config.yaml
d_shared_expert: 0
activation: "swiglu"
router_score: "sigmoid"
routed_scale: 1.0
balance_bias: false
train_tokens: 527200000
Below are experts of layer 10 (counted from 0) of a mixture-of-experts language model. Rows are named router (the router's row for the expert), gate (a neuron's input weights, with its number), up (a neuron's input weights, with its number), down (a neuron's output weights, with its number) and show model dimensions 0-255. Each number is 500 + 50 x the weight over its row's rms, rounded and kept within 0 to 999. Numbers have three digits each.
Before each expert's rows: "gets" lists some tokens that make up at least twice as much of what it gets as of all text; "comes before" lists some tokens at least twice as common just after its tokens as in all text. This comes from a sample of Wikipedia text that the model never trained on. Tokens count by the router's weight.

# expert 25
gets: ".", " and", "\n", " who", " they", " also"
comes before: "\n", " He", " The", " was", "|", " In"
router:461531480486557518474560478528539547555445530501457618469469562537518479511515384467486546483450467462483497489495565489468421427409445405488632391484453531459491535453473531499484549551538539447514503511435561544508512486475504506620511563561425523474447535508482439494433444547508502479455539487492426511489521417495494532540467501424456471374518468481500575510561537536573515510451550498476543541517506494509607565382508468468579468498492522535601532526591561569555476532483528510493523433464543500400504517493444543460366441498394534574472541443462537407520526527481530623478472485487425453546488504598548450522455441439546553464546546384493468517566468471527520565452473476456523431545427490563470504561595495528504555419587448530558513372385476541494572523528455
gate0:497492503548595481504609527508488585458540514465579442594506446496492501530568442417587492447612600472493478562481447414519446510399488476512500474514422514535453464484489454542508405508476459501536450639485561467479502553492505523475530475465450548362513505538423528550474466467458464402506482527446500480400503479557607464483542479415493502509454497507435425523548558508468480491561584587508416489490558485571538456485501423490491469503556546526477439435513462587523460531539537592558541495557593473446517504463502510518472440457557574553537471536384539554560528475456499584568570472468497499458545362400543487418530504419497504567477469498414508492560480515456573428573566555483480495415587465574562483465502543470546496539434524448490607511544528486477508397519516
up0:496464510568483596465401523439531485531505494486539583496506500459501504547448489546562464599490447510432582511595442509481523503466467507562548497506469569510547408543466485503546484398495562524468545460590426514408418462489510499479510572663565496478473538440566561498553434481489507561642470537555519479491443478443442511554536494493559514541363527589502453524376462480530593510526403532475430483476505517502476447486502630451491548490577462513523552488446500553404491502525455498437409429547532496554524449485478461566612435442516533532476469454506522497592409500457498484511531535547552571514506555503536525416493545472512441491482513511453433490592486428482474586488535452483417455571452551551443554500503502550462522629563498485408511468436405439554516478467533
down0:364430494553474463477539460535528536465490603573486550463495507468424433483578455463531474510493543559657570497435388492503530579468556471414556521527443545487423574515552572505470570493505438482454512501434478462519497507547475370487513498458526511561536453489470451463545487511483552576432468472473469434591432449526497552544465484543465430383550550496528572504546478540424507481437534538474464468574524503482437453451553519543524546435574535483530572420412522426489539430540463537489537453470457493461502594470542484501541496523494539539441532502500470494566585498591563500509510462491327573529445487492499579560538405467478468517593467499518458566551495492562480452512490453548502457451465471516492557496508463484487567407394575497561404497548538478561600446598552
gate1:486472528526439507484450403498548485552469477468513446574484515505579456602479515424471505443542443518496472479515563536471537469503553559484561474434385527478523490515572507519470585418429588594506549584506387417471485501448461439408466497496411494523482525635545424524514511430574491520422564484518560465413519506439518504546538517490474515513489512487454556524504543491498554477548474499434503414595566478499597462572465454444550526491442481484477485491533531476612473489560523502564583494446430497455445465482544538425453535397459432476485457494505511486484592422566523488549505462574605492439567478609447542551496469570534512525515514458557551552482417521497409500595450417435479493503559632526571520452439495460426518483508420441573527457486590464593563448452495
up1:570524533498463549421482417405491501532495471501449443443434491538541431413532448432468417417556573474451465437554595457440435481448533589501539434454540553526443489533522583527458595484458576596458546488456516385533414460538403542486506568507530451523441562544437419527504436498533544511401461445514460426404552486420494514490518531512483466467544476463456531464552506488440572491462600487470499510491472400492548480571491422531503509446418484546486566553512504492578487488533435507606540457534411473461410540505556501439441476452470533473597470543494541534479555462574510508576517473432491390503533509522502507575506492597408525485566521475502449485488567547491551452523545452588491461549505512573456454496475450499527518474493406525578521421406640475560491518452505
down1:479549551593452536506537519443477476426514445535388600651483486533447473452494563458557461468489466520452521489442420450493518546400461502475426542474512491515513558511455492423503473538543494499527494495479442447362510435393595541513589560536544468548579490551542554472541523475457449423530408473432490501455560449432523442446514512524464559479557501542553439474494495441462546541546531571502538547530482531516477426526413550523508478504524387515555529524492512546434476469556558564550421438468420450575481531559460642513437508502474505434531508506526517554529515561567571538517501575545393573588505500503507424514506603488450577511502472495516473504565460490466625453440459590378486500569534444474498496501581473486457482512558461546502514557573538526500627554451533
gate2:470555488510507572467517452536506438593447439557470481518549434524448512497526530494449504487598475404474518387541480424462571500469474546505575430442444470458549310483522559426537516507516508497568466515503477519564474488477564515486404513529376427503426480576499426451495572512454498496414462448491526516447469518453494408442529510529539541454497472537547480550532616532501524533508430602427573495543503623569581531557440501548524465498471437484470529496463513471560412476595510418535653459369450585491462449407473581484539484482466466481451578571463509504516548484497538485452563464470496525536545557546493446530486425503518486509518603470558527444511479577558429483506467449507529600489522469535456461559517463508483552429460511488591598449496569475452536498512507
up2:524515380528489460471485487393534549534471525519495464449442529513544528512489498474512516465512435502470581466437523435468521492430448553510575596449414490493513494510495453517467442463526529567473564614554430524499479479515487388429578570369402460403525585598496466535533515499425398537512510541383444611448473441477343460496425553544543471489582490468434487491442481533580496491488536557551530529542501471523510493539597421473544515576504484523594544454514473432545528511560505521504450471435526528496602512442510533482538536575409505590522490525439506515562511491563420540512441434482514489510547394589518474529577509494471529516593507475464582515440438530483482585572473547487506400532518566456484538427453448501436446495513486443519431457429510458554547577510501
down2:587477560435540573522561553486565470502558425540487541524459535549435585540529495453603566484403502488519472484534499449441503500462507448492531519323509487529537485481483551598453494494494596551563465487500490402514536544467510614492503512637586454465456489540610508501572506441491506496502469405488471463553614521452497408463493412451453537500521425451452463512527450518508477491509423586508541564543543521470473495512470587518534539555515432501539542625573533473457565514546506483466492528484505433493544470520561560485462501483569488538533339513534477487459485509396470506497622448486521529503576499496513440443596553481405533526521466485459472466563487403437477492474378476508526468529485443439594488491508557538391492529465531607491505433543519480504570469433451
gate3:529590502568471566558498444499506506475403493528492484440529661503538480540481492444478498411507445485457523580480543430514503497621510455549510484495462494503504459521494530455509575481458585511434498582491439439572475443415601599538509490509543451476452492502488558518434470453565534486477474589510546458477547471419502557642494479472516505549539428477526597555526512552440524430475504453555439421455496482570492438516396512415477512453455537550520480448572494525432574444545485572504434493428527484474395492477543500468468544468456561584440426446503524439516562488564440414613481465503535431501450475467501386523491506512608475493442539453564457537512463542498541441581525534467565460550512513463518582417556498490471543513495408546561461564506520503613591514376511
up3:613455505455546479443419519539575417444449527494520438499504428424496509537389584567550578475520481495500482468449539469471509543457500546587506474606479520524533562467449418480470522529558505483471456505491479455501520458498492450525520468549580544490522526482463538504552476504515522490481605536455513512573544452463490537632454548480566531534526523490551510483438576443466475478617497521509463471674504520521436513520507505501523517442477544500493444464654500405576453471509574488435454564453457481432558416525501513575504477533530521558393536426479496547572483394486583523507510507510466502505381511465394593405450531501450473574532508437489560482500467541471411479579506516546555513479442549580562584523440420470509529549537414408555512546537473541570558383488530
down3:726561516492489579558494424440531505512532444564422476463555547598533466556509478556480581530482494383442525578543518442450555447519541502542485470466534539500556507519507534554453431539570441511472447427463470527536504533535510580503487508462586453491555518493465569482551501439496412559527470631493451448432541492524529459566641468500484520501540513548451475537436569630503512510519416561433584433464455545500483349477509504438415452444507470409492465494502500624444500485483526541565478546505544466524444442512496493466505495416462459468440452448458467497518422491522522451553509471516475507441512486485521468467472484521518490551584565564452475514508507476607360520468515502409496558474525490504409453545479425482563516533424530397520440498480433477478508489506548
gate4:463536530432452558536492491501596508517530489449589475533557454547643399538606449441523510473396543530486575474532546476558529505536454531501487443488508446504550504537453571508509557517417467465389671587473467423549555578542510529437575499512448445444454505475502412567471434509559396514454464512488500433543487548508513499509462507454446456524552577490522568525550479431488518491430585517601554467590470540567578471549419513510539598550455560478530525513577514488513463544538549528463541525532499524375426439500445502440492499445508601534579476483467498482544555475490495568399494517529528484431482550591486574496425450470516517556542512491562459468532549478530568530603563370511483562475523527579509550458493447454455504503491419544484491506569550480540513561458452
up4:525581402451578465539439438623451511484436542557445526422547499527439512445534498499559548520585467527460491449407459535597509517569431556591523475468588556458414519546456557434423410570546544491497447527469537491467414533492545550509469582440480542483450427500461517492478434549550501566454471521528410519473515570457479442484510499504478533449570409474510523517468534484408477482455503532511550533584441498471608556555498482539476562478468496469493463493605486433526482542434417531561458460537431553541515441434516474494499498591472403486454451552509511455467572431510436534513495419519466547532451524458465533616481444512519477536491568467480411428561534591586577436489418459523451575486514481511445442523479621565566573521481474437553560506497620459522480496565543
down4:520482512437568502491604454513542524480472480586495481460529477492488555420655519453490474421528498529520498479439516447528472532520541484437508451447482431503453517478452472548391510551516486533521569551464573584480459550482417551557504501504484497485492450494494634547382476443586502596556448590488532491534435521478533503431401518502488486553549527433396577595533494505464553507460465464494474575610549500515524465493530502479475479470532408511456472596497533537453436495467524435495480568430471449509538488523520518510477457470530484358523492475588608570581539486540523558479449515464358495573496443504510514500426423551487538467503471475522466566598531528394472488429579571470550402554546545558404435519519560550402535501548485561424491460571521535497495436582512
gate5:440533533492506477489476478487526515561479536505506484448517499418487509514424451408556556519575509522596459482535477496491493361536492509411500477487551542451557491464542410501499527417534583549585596545436500412465445556523474562470511548432562452492474457459495451465493472519595587524423516538490519515448588529515588504481399501508429528518539509526499577578525426541449499401477550534548501470525460440455501469463497593444570553484524479440498484490549504564642553490486558449528601456473498419535405450491501518476432428582498606551476473462592527457491505456481492474564480556545498438504562584555667389473450484491617523474516613524502544519540458489460557447548406478507578535463542509514499484501454471399497617443534486533446494450519530434533496464480523
up5:416602462429496555598560488464603504504484503568480510391474543577498484440494515636521555469512497563469482417497447543410431516505569470489502496520446458510544436462503555596514455574470618553556496495461511475531517487431552535476488518410497505510566496495498405466526500599524553519398484408509520658438455558469475506548538547443447533449481528534494500479451531517446482497459513507475455483475459501540493510529598538540511568535449516530528481446530509524526483549460438513646613443519534481561618539560606487423568463442517480477436464569451553483608518509626438543551468490472436496508588482544538522563536568572546574484529533465495555459522533485540523459548550472525466581590461536481456555567456467557453455470472452533547456553489530519428519561526556
down5:473507528501446547525463509414571523501471543554423429528543510498549530532558518531499474506441499482470575434447540481529509569535457499374600499517513484503443570578492457504519490468548512556452500532551547453474508509444522418531535422523479475510528510535446495521493557537558496565411508484468532524485624488553494411401508434466549471455459446458533530565523459560522629482611547450466515502519530451486562397435472541448429531412552434381520497437555482547568473454486464554448555451487509483553422411486377468472472573531499487596567606517529505461461530562668527522491546412493385462402516525536518540510478568464529487477447440482428521540486541508422527558377418563561467461532489540516491439501534483512523562488437576427501574491515594527507510479510443
gate6:538588568484529569498509420511592592504448498478574503466505582510435513498545539514479557473537451430425426593480509502493474495494469488454476446470469491471580430503601588545482548400522514501578540456540478480525445458456512498480462607454504511517603488468511543414520446442526496476534479511557503461453425502507494533520413512495439494502469461514486455460444510555473516530511531553543472480473568441546554510508567480483465458489406625499509541504534505526598477553463545472579523463515494542434553622408477471579522511550453527496385536513514480480467567473513395568466510624516537566516481559558536581485548494467613515460546674527624520435508406551535506567572532518580420604392506487466426484508571492440518452462482558599522503482509483534470568473513485
up6:528526534417567530455663520458429557468522495564464463522539455476497479486588461504537502490482439458563449566508549644527473517532502498510481500438485554515526523489651531552425583435499482617483451461449548438438470484530589517506512602587536446561519434417493479543505449507504546496450488451507524491497537533532525549560552415495455483515639550478553463522442467513477456533466489477432599501465501535504485550538536486448555470517491585482520585454614538458560455455481492468535569518517359522506511500568481580507502390518492519471439526468493471501511489370427551552547588509523419544474431593521536538591506534542616547522457503512517470455486419600635503546558495567546498536532507493423466470534512503492542512453522473520587433528500585521510510481492454
down6:465501595455457443498439527467469454505515514492439536493586570482448445434545523495475566507569469510331544487433430424506461523544498556509443454530516467442491468503470539397505594528483499489570455493489482532500463528544507435559512535503484414550488528531429475430526533520496466498497491470448544474480514461541481504476454534491447536401525408497424474459666568426480515559504475532520551485500496421609537578571454416533558504479581511529461504551365527496490512552469584496493533335488449534551424475428569536484537599500443523553483556484496502499446614572609459498347364551519412469441478568519490519539526486457453604454484472498562482544488500494538543587551592469473491498480554404511527506465486450530482544527488463513507498446523512517534498579538505
gate7:459423468556634519522433466516538566448495527500546376490532475469457495603499463517491455594436528469542512514519461499512435552485528534531480514617529476565379393587465471389455479510501543432574410466454485478482504622495507425514434412544447578535509540539533426555490425452531498461444484642518558561476487398516528523482477559489566543552471556511545584445471394478595536476515555415578431556481469521504549461518551564487520525517509538533451476431478482525487551508573598486474461468487449440448489463495459498517421496476511530507462552451537502385488490499474496489501518479556559532536524472455489548448460472458624525535528512523556574502543506503495521566502497458449563493432473514603566494483429496383551420610586465438485547545520467547475459433468478
up7:520456448584382466517480622555445448591630435483515496466474531475425555521560413556480449506475509618476398484516556441442478428446375491464485569563600527371446437457478415451541441475480524448547475585462442542479450507529559509444574605591518440509512454541539523519507553453509490470561451529523439503397468450521532505508487478484504451459518471493571524547435518514513513576511536539538498536498471544485484559525502492465514459518560455527510489499395436435500502468425442446556446491510609529491526416591453480520522445516513602567528492446524588471428376482521491457545501542461457419517492396581431484500422491478534559520514539501435442586425543451477550519512530561506498428454532469429547430496482525482477582481511541584483515440509501461459455465516529
down7:531482510515485587553499410432420559477522527568529489400555559558439554551602513490482499578463543527492476520359426461509499449499379484564520469544446494508516574441450457513521506545501488547462518548490503582460558577415464486490474427519480442462602439464533500429539493492507448434420559491447500542525518486484473518493531501471482560498531419416453468524573507382502534551422450488537544474488482476521479505529448467558502494484584489488438514485424521458433542493496472505434545510421421539443510567469525488541454503444534467460583459468563628618420453354537483506545428468480589485560429518455554551531496504474423567558458448497560524400500586461494489526553476397429456517513437414626458592464499578424456466443457549485525519522512483491526519572510536
gate8:461523451472523495469526491670506428498542515513526425513511487520575505501477443420537511400463529496579495443449540431548490444515598496511525479551511459556509411496455581573510568469469466494449441503455505424491573500546667429547511452491460465481550520452536571579533415449514429484504477532542597536563465527478541553430550446475442449534477468520574535439463523502434572565446511549571486456435569511497502523472596442514527532535478568484460495489573494524502444504497569616504506503441429630500515495499566500497563518457487517522522441479465416525450443508475504470512431532398417499438545550544498457497469403577625504542481470495561532502571616497530536603525522414528492585437477574540570484487437561494439594512450514527556478503550533522587509415455483
up8:468527474522672527523477562469578456420560538551531476525447494509531505368473527474487494448541537451486537505472502568550484469517533446544457476511477475565527455539450550505517488577382449485492508529417552481522471479556502469502496507514448454456451525431532484431541457492443486461546510484585620475519499500476480552556526427473417568522624495455532542450530543484409479541478507451613610474463530564530593636553532529522531487485405572497428573522444420508550473498480555452597491430460468590530534497476556419437390601465471448539573455539507412492478484449512404482452423496491467515439519496532507561484522468569552439516517579503576511498541535531512581496598479408489527496511439531536533513557551575512442574509492496528558564584546562470566580511429534
down8:561499496542592514441523534464547411373485451508536453608518430419535534454597565452437519498465466451433544552487492474563407603450532520476481492479459473386637554533451423457442484460572472463453548541582497566572488466525421556499586555506452585564427540412609543491489415537500458505518410499484504418500494525582458404536540520475444512527550503456526498475518485472481509602551492588510398560587500498553512595465452527555487475510490388464476527500482472546441550441488524434474532467605435439448514435522579532440532387547495460528477536502511562506488479496526443590538449527523442442469468428567580499443565520501438559509529492489551463443517533544494476545489533547550456502581578487531543560515518518529499538577551490486485537456499427476478575508473485
gate9:478526532534566530502537413457599549496382470519460487491446562481448432508489428557515515521504537532534462374516438464479522494520464532456522544517501595510562451474597439538455463429519611541476509450570441452568534450446484543495447524460403434463501490555519505461526448456497552537473494451474558525438580436515454451510592503454462458499429502532463528484530472524412511564459438484481561506528509580510491473534475449501545469452422449434487564514434554533562494537445562461567557447504508520539505543409513536429487451439482530566494531530432569605530556420563514433479493548589480563453599564488418655490523506505480553428538565429605537530505428554511556467531458415504471543525515575516531402501509535483542565451484447397537434365460579464558525537496577
up9:506502476460462474492487430579448536509585492517498575452548508453465518396455487465500424483462473517416547482451497583560533506494542469517416394615520461550552457513366602481531503498511358418569535555434421555483520532504461487509429526461556519439433508493571489587569493585512465432534490480517490523506466529556517553508515556496589564479561474491453424606554531527512540445505570571486512524543494550426474471443422456513470522557594555593426486502367499462442569526424424446427482564530483519520422491476517445519490541528491434466548389454485506458481508547490422554546454533417505456456552408507500408525564506558546480471449390556488521525470502470502531509428516507556567562519517446485439574505440515502421481469479503568382542484475540446541467551471574
down9:609480508519577458514429489694500478488520537440541537476497505451595502509553431467489478459443479473561503535446532405474489448564493476436425476489471630479534481518519535563479549490540452532429476522474567565530509532529530521526526522459475513559432508533469536497538404528575448460616474535480512498498459594555475534459422460473464499516565476473422568570503548527516496525495597470538430489466490460482494589606496458524528439600475552465504505541477514542520438558502457465487573564495525410431437549571523570515524556506514469542546457581528460440601478490543459449550455520406499477530480527477464385493476558585576380510467477612453501426496465517466520607506487545452490471458465562477480498498458344484400404568563510566482476586503522493524457443431518
gate10:393538557508523471509569537469608526541453493569505563496471534523474537527488439511497468575464510443583439437475463610443470409430447443505496486516503588497486408448488466558527473459535508445503521448473528530539623473459368530529507507559582526544530471458484539482475489391632557520519568560487438552438449528456529494501543542436457530520503485509522463474473496456511551501450424500481489485520511494513613570587512527452486476507508460521554496444487559510451587513474388430546528431398437519551397537400457486455512573501462564503372462480510471550478451507452440510509438449524457455494489474552626459504528485442497488398478553485434506611537526461537622444542564538430474493520565471554479560548413468540479501483513601500488492425573453549409464538456576
up10:531486547412454512515441542514479615400470524535479503561531561602504451480486601532493549526390479531516552562496502427536547379499563565402441545407476584476492590522568513472511448594509454491433507452445540532456475455496478448429604577552474530512599515497521458508469522555480520506532515470506517478484552481587459465477531467537548536478498530501472520555529494533543446533569452486481573527492495468440465494510462503611505522571542506498451494598466482429527434542390572563411509548472561541530520500547491584546405536482497414526568533510616494478550582431525588508538518590515555461463459482477444551504398594551445589507484421559501407495550518621462440489455509449479580581442503489431509500465535562563554625543452482521513485494535532476510508500497562
down10:459492442440466482528483527455538511514515552468579575490561541419566561487525468527456589492507480507539446448429550576543501540590540524540520533515559524426530477543515535423607632499442542542492514521446540495606531484435436520492505586502508456486503579486492480487435454523502490489531426432528488517534440511512623580537431578463506520479579484583434488537499516560551473608400491506439561512399501489575492551530553555527630529591458533458486495387485536475477507475501530367515522553493508420615592556426488481511486470476483538507512501521569473473488432479377508522414558477425608504442527598510544474464388411410491535502450594453476502530563454495557483511588490501510471539504483497593552502492557469544473487429521484461541543406442475522453527526500528
gate11:534462484505551514511490491603500514555432418528569502530516459411563412469458447432453425442482523555423521458528497475549365491461541392489551518494453419501515369362584537484497590523436522540497458583533440501550552511458515527447474528387566511563468513519487557484511521484481484573453477467463488526559517475459615558516468424502411492536464477491566463496499511509494508610435418550476423506459601522545465566563613438469611524467458514530543515510510454474524501525444439526558549517553506515489585549573493504610487490422568532470497442552476520553514497395509447468513474524513589570445533445602494515558476465493504474510529516481455588460528612509493529509625564455562560594506508595478495533521497590460428518447511540473569555497528522539537492482521472
up11:542538545502460503466536441461563557451516571465472516510469563510489509500435481533523527491510562490556535569408489492529507546550454460516531506527479441465597485473484512522589381506481459557476435456459550417555559489488426546443543438451411555413428482420461541404509496577498490508418554485507459509558526518512446589455504465458419549468479542526400566419543576534450509572502443553436498486472480582610514505468525478560496532496470533574468524475500548522491434475469546410643514448493481550564501459458593497548524532433551477542515554521493509512540602469507434536458558505496490533456531436408583476436384475492454579438494664540544537468552543621591469538430553423484483520412571489518407508523500473502552570476431465480559560518477502463414589481514513
down11:376475514508450606488374536558456507524548448540502493574468406496471415576478573493410464473426491571495380474485475474522467404433497475466484524544452450524495543497528551522445470563428464476563535544409438453455488426417528508545520524483624457511529522522482449461526502593596435393531501429444544556454499486491523527492547548500514506507446522510610522476515480472474437509465516514555464511531561442527494546516567498488477473463484480484426522541480683470459562638529479519498541529523553561473504565547407448528458558554431557523585434486477530468435565462484504492556550486455620580526487472542447441497534512546422477522484473465448510506417588400539420389506477517573481559489446521499555541590534559527562463497518448519507571551445519520493493538526542
gate12:429525526618545518513493497531524471414419533514515513504503485390517469589462515456472460444423482462530543420529560559569493507561466470384449477476495566535461505478534533557408650483520498493425481446473423547512491583519521448515522538548519460386595499452417515546497496430573461503441608613460552592553602504461482477477548483491401528599488502480472438470501475556433452434530539408478591457518459514566523483519536539476511512498391519496496560551583461552487464470511545521458565483467455481414490472482469491430509491505550568480497595502533522489458517334471588499488499505553537501467441493496545590529472472570574472531461511506499471454584545522555523496495528516450411554460558573470471608446467539448513549547488470545458570457509497447591568402463528
up12:512415483557470436523530559481452648565512483502536463482496455472555482601518506482435488495486449540559437519455579513463564504461531512520389459480463433539555604432502435545539468417534502584529526581515477600509522514498474455502459541436560619428558451412481464516517536500502512434450443557494530584490436507505540568500519546520470555507538504520485385576521494493494492510491369463450469473584506431468541558489553476531547433543461532598572532543511506493482470533472434452438535445518478419558445481649540555577571494492423411438495498589477531557482529480478503540474467458482553423465482528496608565511508486563489551537447480570455542462488471490475562566543532537515439452488592525548482409529483431513491361455524618538576550446596525520532478525518553
down12:440580551546453471637490556523435465506444527489621508499496518500466515554476518521462573511538510617512418398535531528428492456473506497582545545548590502570568406574521406553556555449536620482470554577529508550429573515498484511483538442535558481513452418564478487576549531624475467467511524436424462493464490460431454469515496492385574501501506445482466393582540518436517512436468630510523418532524512446501552429519437460588528542481473447512485582494479480499500504500477559502411528547480493512439534457495451509497551467494495484450588471502465546555439489546501547459545547609499578515466547523553552456545463533462542459426442528420449568488458508443436560428555572491523534442489399475516405486576485565494454460460544612503548578479531480539457538490530512
gate13:524481455497450561522467432555546509492422517447563481534429424500523493502448521498504549542563477507560502515560659567441500488520497464534496512430464459469437407528541505521458488551472508446513479516584524481509518470536498643469463451438386519582474505525536440450473547503508501504460491493547584533498536554591533445503483592489441546523552465532437523414493454472521458556584572438432512558514435496487555554561458500496488608478481455558440540540469463415510383492530533418690522458590434521515516586448552504551609491463492517447439535532514406471441501489489398522439547523455596501486489512538588464565569455437559417530549658538493449447487516510490490584557494494492496527513493610483412441514556517542502438498534519529497449474516526554464467454479439
up13:448484535505492626580499495471478494424469488499472451535429499489477466488475536467498552463429622448535543464454553451547570457557461517519551465500493476435516450479508564446446540533476454488522560476372378507546519498459478509504462471548526576568569471429457449474473481561572521432403532466418522464475580451476487515507424504542483494499625459446506534547539431517498519532492547505472536423510505457532547562647494558512503524395476543452507560549506518558547406479442510465551535455482504555565504490522555543485569498472477554507546522607528476539521556384537472483366517599557588506407479506546494488592522538610537439523544579469603567492479341597489471520519520459511480530517484550527472474499535477489503559413452441506496470368473585455504545505543542
down13:437487544459424419545529504478534527574502473552433495437491575490523489489512455435424563487531498465450504537465578473473546521531388555556543556477449464470495467446538437495495531539406541482643501547444468438516585465429507504508452516525420431465594570581465477460641491512495469472451514516485505554558527481572494508560446512476490501388448532527476374472626593467415403566467404517480524425530533519553563486515485475501521427572440512468407572435486484503516535505461533473409549476474541557512469468465472613527469545447429501462495459531436358422516448557564483510506485470486441536532461488506497592530492463473401571450508562417449508475419504527519515450500478491556585466494489537466480490491659490541470493451469482426496579479498488459507593527561472
gate14:512491666529481524553463471511583604535493523588498408562501412474486412541421452525522475496435554393537473530508571524456511457499575549429566455545510510519503492444480561571518587407523453548532488479437526474584491471501499459526482572481480563451557539450484533541483508463462535453465454496509539442502492599443539574454453495509420427523478528579512555499435494531427531390446480492462502514410557397512562560436475508509549428539465513532510628459576453485524492542571554554512531449452406579587471597547562440493537538465429525557392482647410470517514466471519541599501488477529487400499512490519509539520494458588536507507436570530555542489543515479533491534534470398403441551476500547483420449496467458516444500446514499489550546501489432481522579504566499
up14:487511475476489494474565431534483584627474523488498485489534532527436444507549521516461489467500502441536573508452357533416555408433489573439566509499436523462456415453585515430488582433542580517605424494526475550494528484454444521439445456487469469535366488477411473466508511487492502418401495411457604563476530481498587528526451443497527561482501517536476493526547456507393487564385546458501466483431479462503549497496425445437553409544497388589543499455520529468485455465488457465539607398589512501534490531465512434433555472453514594511434550409477454514500473496497552528423474467502559470501595541460487481536511507540580486483479510449523595551550556524538494418497508499490549451423555480470463525563535556548460551533488496350467582445498414488451521466498458
down14:441526558459476580541608500452596507485505508584436549473487440484433447466489515505539461471440464413524487421551564546491518404507480551556504481476487515420509535550554564440572465611466503526485437422427473514545498547471470497502450512499492520431527495521441469453556515523482455466439524421467464526516452451439529463442542496495464467349656485424633575508502473503453518477482538532551505496502494436527515538529427550493447498555536588513530524531404495489506419498419614614474466452484456483479451470600493482471538538532536494635513544540474563602520460524533515614529514450590479506551513447557478485534477536502595524579521560512527524559449480541527401486454573504461551447561497517577502537611532544519513593493491516475440574555452513516390512502418571
gate15:488536484488574473477419490489561457520516547472533540446503511403494488532541472492509521484562431541566484513575519513436439414537460479574502503552565550500488427451416456509552582494427517451535470552578623460524463523486540516410460546466430481542519531528501484508575435425519496497494563464525569499480505416501511535510517601563519524458527481515349518426546509562532532377503471529578480497576479462443527442522421466578514568531460479431505502497555446405467428448468626415568479515486503470511506573447528501481453531545434546507403501575475412498625485560490437536474522453548562491536661450497494506491524623490492556475505623519410537520531515509458530569517455480553557492504481516549457480464529432520400630451500499523508487387532451471477400474487488
up15:489526462463556458445497447556455552556455434479540473495520483455551383505575492509429424419598461480483538470443461481544480495493516490540499502484451486492527374490553526504570613530503507526627503454493519472484571482591538465535487538615486476511443496430535549487576483448493523520481523393497570527399441511535520540496469510568571523450590432537442477568572503516436478523447437518505466415550574559517552534410468523497475521442399521534400536482517483443515508518408435539511414571455446519438496524505528385489528487438473523485483444439435479644514563492529469496452564536430500633472441620554530438541533407565481612478494538518513547417467465571525471433534456445565402544499500580572438432532513521524534471491527473515503537412515559509480506515512501
down15:468541583493501601485546447466599554549495545512354489520481486555500415453511507559527506487516529526485458524527563536446572512519516442554483478464596545569451518493534383476514489518432530467569491471474512472477538575556339484428543446528589486475515503597511575500459471600502493507527472426596473483437589489433548529475511469554524547512504525494486493491593533503542446479470525526476468495522481469432496503564421518505500566409425500463488555438569414412482414481414491469554557587492447474540359526549530540451473528564473488582605482477494447423492440442499566516476534471536444460536530471546491498489525606491483424493514442515502405460455533437547500453588516550418453455562515447470483416502509560512489530519465458517527419548395422437402427423480431
gate16:462497560558549602564470435504523660518460507536533377527496476508563502538568523412566552441574502476526514535538452549543497423516463482526469452578546420497485500554587548621491539478438511492523524593519468402489486470463479618474506462479546506464439551524524518585474500477529582472431528523494496579399471535408535563469475490527449428486544531442573578495520512518538581531438483551517563528468436466460517448466490553454526498445493546594494487495483431495527417526503482477583491508434573426502486453491446460443443481595490439569499395522508444457519590524507508526557526459535589477547485476629525455555467430482572465487553548478461545526542431536543497496643539459582497430438436558513457482529505574505523586404555498541568420501496520488519563424528455
up16:499423457479549518456468507470528533551492494475517537378402450511493451500399519458549384515440515556491491506575499529446546442442460568470474511498424582441490508495426502486509477427431587434480436476414467542472544495480529420456525501466514452490394489544404528522445534482490490469430443514487547572578559467445456493456536610429527591512482459549558429473427531472560486525555524474492607551512553507394479519560523555483544504457577469567486480548450432546541545542503591469436558597481490428469502456514498494599409485537539552445457493496636469556583498452387479579509522463570470559418383450502592461445523561502450477501500415470461542497450538520522451551476520458443473534573420548547490373556536490492477546515541510518534564500438455452552547521509467
down16:536535429485452449563544466620399519454448455494412530517501420540471475487495514419506460450555436498522456547473434470594502456455450500508526451474541491602515554454527457538541401544616445543483567542410538516423596513612479451513508478471462512531488460590436574510497494451448532495593590503490613527615535433402541441560574581469434474486458509463540537454598436507561558594468527497494502504506479484552591417510575505441465582543527526510507590513530545518474523491510485497520526501498482516456479512499452449608527504430419470465530560553416490508582523403437564547494482526515511448459467477553469521485431522561506454542549476488523513525611499420542437580529475541489549490609510511522499559531484504445608502454464551482521518516411489400576486430479556
gate17:452547499585427536459503480588540610488545422579528469493485505544503442583477469557559557521605517548552515520444481556576533475537486605512565496484414474450504485557596598587529458528426432539548559491492598544549555468619535529537468473480463476491561430509418535434509531397519471575458485503461536524425425532516475479505452490482484493443528431566528571422601527492583406505528505535400475421546502497495598511553568474541541464450356454478451406486447503553514440506460409475526526490388435565519463543488505493445428469491464508515486506525507506401482521479462469518432554535530488547491480513501481409478549512483509554525564583575596520425492455496545523552580565401461493541507490563513433600485544482480565531542504483543603536508527497505493485511427538
up17:459523513473507442481494577502550456574418533442534462456555514453502544488478502487529531514531510542537638481465517578455498470483551459374527542541518492514641576449529475504475556501541586532519525417485538469522479524529459516510470403503637523450521472465513490452463517488482524399469661429465568522403514466531550534476426448446353527526474493463454469419496444485475476494469491555599530520523531447485471465461576444469525474434369476599464531487509492484503583492547467483444488442492503395515461407421491476424528432413464588460493523458551501458426526560535496486496499452477511526482475621504626456483472487481527525527587530419532543518548515428488517483598545435511412403532525459514538559481514457478485509586534436441468576476583465483440551533459440
down17:435531429506498584431462444509544523529481455499614436522548491498549433531480527506499472570397513379556549418480421527474541581482562476525495419483441322431481554521450487400559447513473477491474578511550518488581583508527484484458559511495558574393568578505606405522532466550487547524443492570494513506483506473405473560459461560570482491531481503374506557455538578489486551518480555533437535414556539480458446522510513379483448522502508502553560467566418528509503617468444506549533506518456551523594505507527531522432470512539579513479505546504496528476522466576441535507510470459551553453377530426491537531533479564485544485498547514499456521573518574460471447452478516453488540534472434518533484506550362509403492568517461504470369592520525440510480440485516503